config.toml
n_experts = 64
balance_bias = false
norm_eps = 1e-05
beta2 = 0.98
batch_tokens = [65536, 131072, 262144]
Below are experts of layer 4 (counted from 0) of a mixture-of-experts language model. Rows are named router (the router's row for the expert), gate (a neuron's input weights, with its number), up (a neuron's input weights, with its number) and show model dimensions 320-383. Each number is 500 + 40 x the weight over its row's rms, rounded and kept within 0 to 999. Numbers have three digits each.
After each expert's rows: a language model's description of what the expert responds to. This comes from a sample of Wikipedia text that the model never trained on.

# expert 1
router:552548502505504608493512550497530550534564456504503482547472553544506559555536442450544551497475512504537464510591485571560551527456503540482394496447502547400466453495518423447503528445516488
gate0:499449530492464403622530532507499491594519500467545467501527581490514450468462491496633535477458508517512478501452502486537561473464569505491472541462519481549511481478512523480581519535473518
up0:507502437479469429534484543453461566552480580503518479509450552491522486409447489453544522511475461431586565504535491537461531515504521524588540484429421440474459510483485534520584541526488507
Description: Capital-letter word starts after line breaks, commas or table pipes in lists and tables, such as In 'C'ase, 'F'amicom, 'G'ER, plus paragraph breaks after tables.

# expert 6
router:497472607447509496447485462510600507471456477506446452472522538526499530560420496462538543536535488537540518544580490493505531527462453492514502490473479447444502483526511543461472525461520514
gate0:527478466483506508516488426464432543567548480566574541532488475444511480526491497517427466443464496543469479517444476533509539524438541566443510451554484467475544502540491585485490507436474530
up0:442528557514510563519488472514535457516560536504519511485469464535553586514544552504572460513478556491500464479485435555554463482516590486498545432499526513548482573484540476460463560476466444
Description: Word pieces containing w or en inside names and technical terms, such as Ca-en-ogastropoda, B-ow-ling, capital W, plus surname fragments like McK.

# expert 29
router:471483454445472568523432485472469483542599492490466567495526500510477447544461460503501529499505478517491505564585464475491531469580486474518437500471498560526480491439510479513477443517532431
gate0:518490527541361487547522549483465473478519441528521519448548582500561561538499525519522463440520519499530465441508536487562552549559474506591506507521471480564460523480497439456518542544523541
up0:497492567511459490517538514555520454474429445523559529479552585497528496506553518547486508486509507447554502486600503483528512546509469480618487565499489518473470529439457465498480577548517497
Description: Lone capital letters inside codes, chemical strings, names and catalogue entries, plus paragraph breaks after tables, e.g. C-130H, McParland.

# expert 59
router:459442588516471569594477518462537486521519452530603452509551549520549505499462522539460473499471481568520507480523420500518507482511529606555540416506514474502502477531525538518546452511530504
gate0:500491467460475490444457527496448495509452556503439533472545469572501530498517513480471523493511468503473441500516499487569527548454487436469484543559532478583538506529501526493524430529520452
up0:519480450556571536461459490463497506455471516503518515482531608575451489456479554465516510509429458466452455480516500540573523528401486453463497484477450478594498496486462586456534489545482494
Description: Byte pieces of Japanese, Chinese, Thai, Tibetan and other scripts, plus degree and prime symbols in coordinates, e.g. °, ′.

# expert 57
router:488456484461517486487462459486426471589540495461482453511489514518549494532535477477533565501521455482538515503562436526615583551457490558506414546491526535460510502563472445434494589533522473
gate0:550503485552465588523486505443463471511582483490480508516498476468517475533477514455477503515529472560525510536521448531494539529442448490540476517483526501491499470502485559561537545542500484
up0:531525455481502561445462473512492510473537526482464592502520517484467494511448562562444531526539544520459514468514457585462527534559454477483458486501471484453494529511432508491539486508444533
Description: Capital letters starting names, often in table cells after a pipe, e.g. | Sampdoria, | Cork, Sanders; also the word per.

# expert 17
router:456562560537471483456472486518404416448546477490479556436486492436430530457525482480506443520537445492507456532419452534493482487544566461520519552504513487540485590540527498468553484469571469
gate0:520517479493489562528578515492519512507512496559512567460498499438538491509552477505538506480426508540508457471511431480456486510505453505467474546525456480558593494527490448502415521499504565
up0:544550465580441490506504491514462505544506496503514531469439509532488519532515484531524495549533522463454471531485499538521555558538447552485528535505485607486540525502435487460548538490489524
Description: Final word pieces closing plurals and names, especially -ia, -ens, -ers, -ins, -us, common in species lists, e.g. settlers, windows.

# expert 47
router:468549427477488507597513515483533497467570508468488487564554468480540429558503471531470568491527541501519424534557437515532500536487553497552450478527539550547540462521458532546483471507548498
gate0:489509463485450505533428490464536466484429501483444504498559477524438513522519468468558506514456474546470563547525509458445491467460491461488487425468469489497505535538473475456513523480543544
up0:493486429477483531450417448506523518520475521438512558496543494474471483498550425455594502475525485476490537562538504431490530503519457474623484408446471442568482495559460501490482531481484489
Description: Measurement units, month names and label words in sports and infobox tables, such as km, cm, Total, Euro, Conference.

# expert 52
router:537524526499539462487560489443509478483481521456464489504545454477508449499474483536549510494463449540501510579513462551506510444502548509471500507508498485549598529517469511490477484496511521
gate0:497552549490553560488508516541616498505422534524481498514531504499551498502531512436569474516516545474495549462518509457486514466437495540472479431465556501500520556456481558548577569514547447
up0:591435503448571431500498543504418573513505473530516556501481516478551541489463518547507481507500510526538515458470510502529526540566567466541509504497437457523495525539495469503509499476487576
Description: Pipe separators ending table cells and rows, especially after numbers in sports statistics; also stray h inside words like perhaps.

# expert 30
router:538494539449464484506478456446450545518509445455529516485482451451458521462517500548547569582479508625489544480509538466523489523491507549394517433486525510577495549497570512474533453510447503
gate0:550488422468574504525444526542482436495510613466501543539475500450495559412455541488479541513498393486517520515541471465498474523489474527558585488507537484449485557466551540507495500542524542
up0:464493556482460585525563523460489489531504430499494458512447453505524506560526456547553490462535568554404495462481535576547518561522516445459428528492481519457560492611421463508535512505454450
Description: Punctuation in tables, lists and times: hyphens, colons in times like 6:00 or 1:51, pipe cells, slashes, list-item labels.

# expert 32
router:484497490521474469498504438501527518454527454551470511539424538512554512567558437529487531467511434518521535515434474491550531494509489475509488464456512450540427416490491484467531499518489523
gate0:598557449523494555511488534494565471483524474506554546524460507522499523499503583484510501478484534523474536450444449511486479570475533532446483450518451504480516471522536485461462508517480523
up0:521524536507524474519428548456491539505471475549475519496447486396378410473539509522534514479448467437500461497537593491536525511551473487455501560488519466496533518440453430530512491473478422
Description: Stem pieces right after an initial consonant, such as m-idd-ay, sm-ugg-ling, M-aid-enhead, h-app-iness, b-atch, frequent in song titles and place names.

# expert 27
router:499452466451517484417553508542442476425525522532522491564486455492417521540531487528504430549527486476522498513500502491456554470513467467498546445499474460524510459477528552464525470513497559
gate0:434497526488573512470535409550503504483523569494580478487477485596506426545485505421509488498512476526517470495523572506533439520517491402559402483477519521500513514496478473482559494553462536
up0:479495522442504472482537496406473501402426536521525465423558509514533461516478567502453460481494520529460523514535516488540442521469484560445452511501503461460478498506527387473532536546500491
Description: Final syllables of names and words like -ey, -ley, -air, -field, -wood, -ver, e.g. Tavern, Reverend, Warren, nightmare.

# expert 54
router:515462423465519503542477528591530557591501513484532525584545503491505497491506514523439513468453482478528484515571481446429523571483475461534440437441474502516528495511448560515465488556444477
gate0:428502530519556503482531491523491425559548504533456503572532486549486455469576465485492593472432500492453521498499497457486447428428529471551512507518534522566502532571540494466451449544449549
up0:535550460412498558442438501536522538450509452485469548481508531478505492522473531543544413479534506523504486431490569499485451528539484491442557550523475538462524569531476495490434478487465500
Description: Word-initial stems and inner pieces of verbs and nouns: d-ign-ity, as-ph-alt, indic-ating, said, wrote, plan, built.

# expert 41
router:539485454461564512511539492461504496496467501495473487477444492526546495480488457488545460548460567546522476495479470433511551497497524423512403479444491505485485473501486464484499523473577501
gate0:449491533490591464468494592475459498492437500450519524561512465505442443494486510504560494545502559458469569483480514461551444470452424469472539509519522485525524488489548489429533508503486547
up0:461420553432605518493488528527452484472488496474519491576511470544496514460497497542496494504490549438486523430499491504535477486452444493499584523512515474530508499474531527457562518522471450
Description: Short opening pieces of longer words, often one or two letters, such as b, d, f, et, -f, completed by endings like -ated.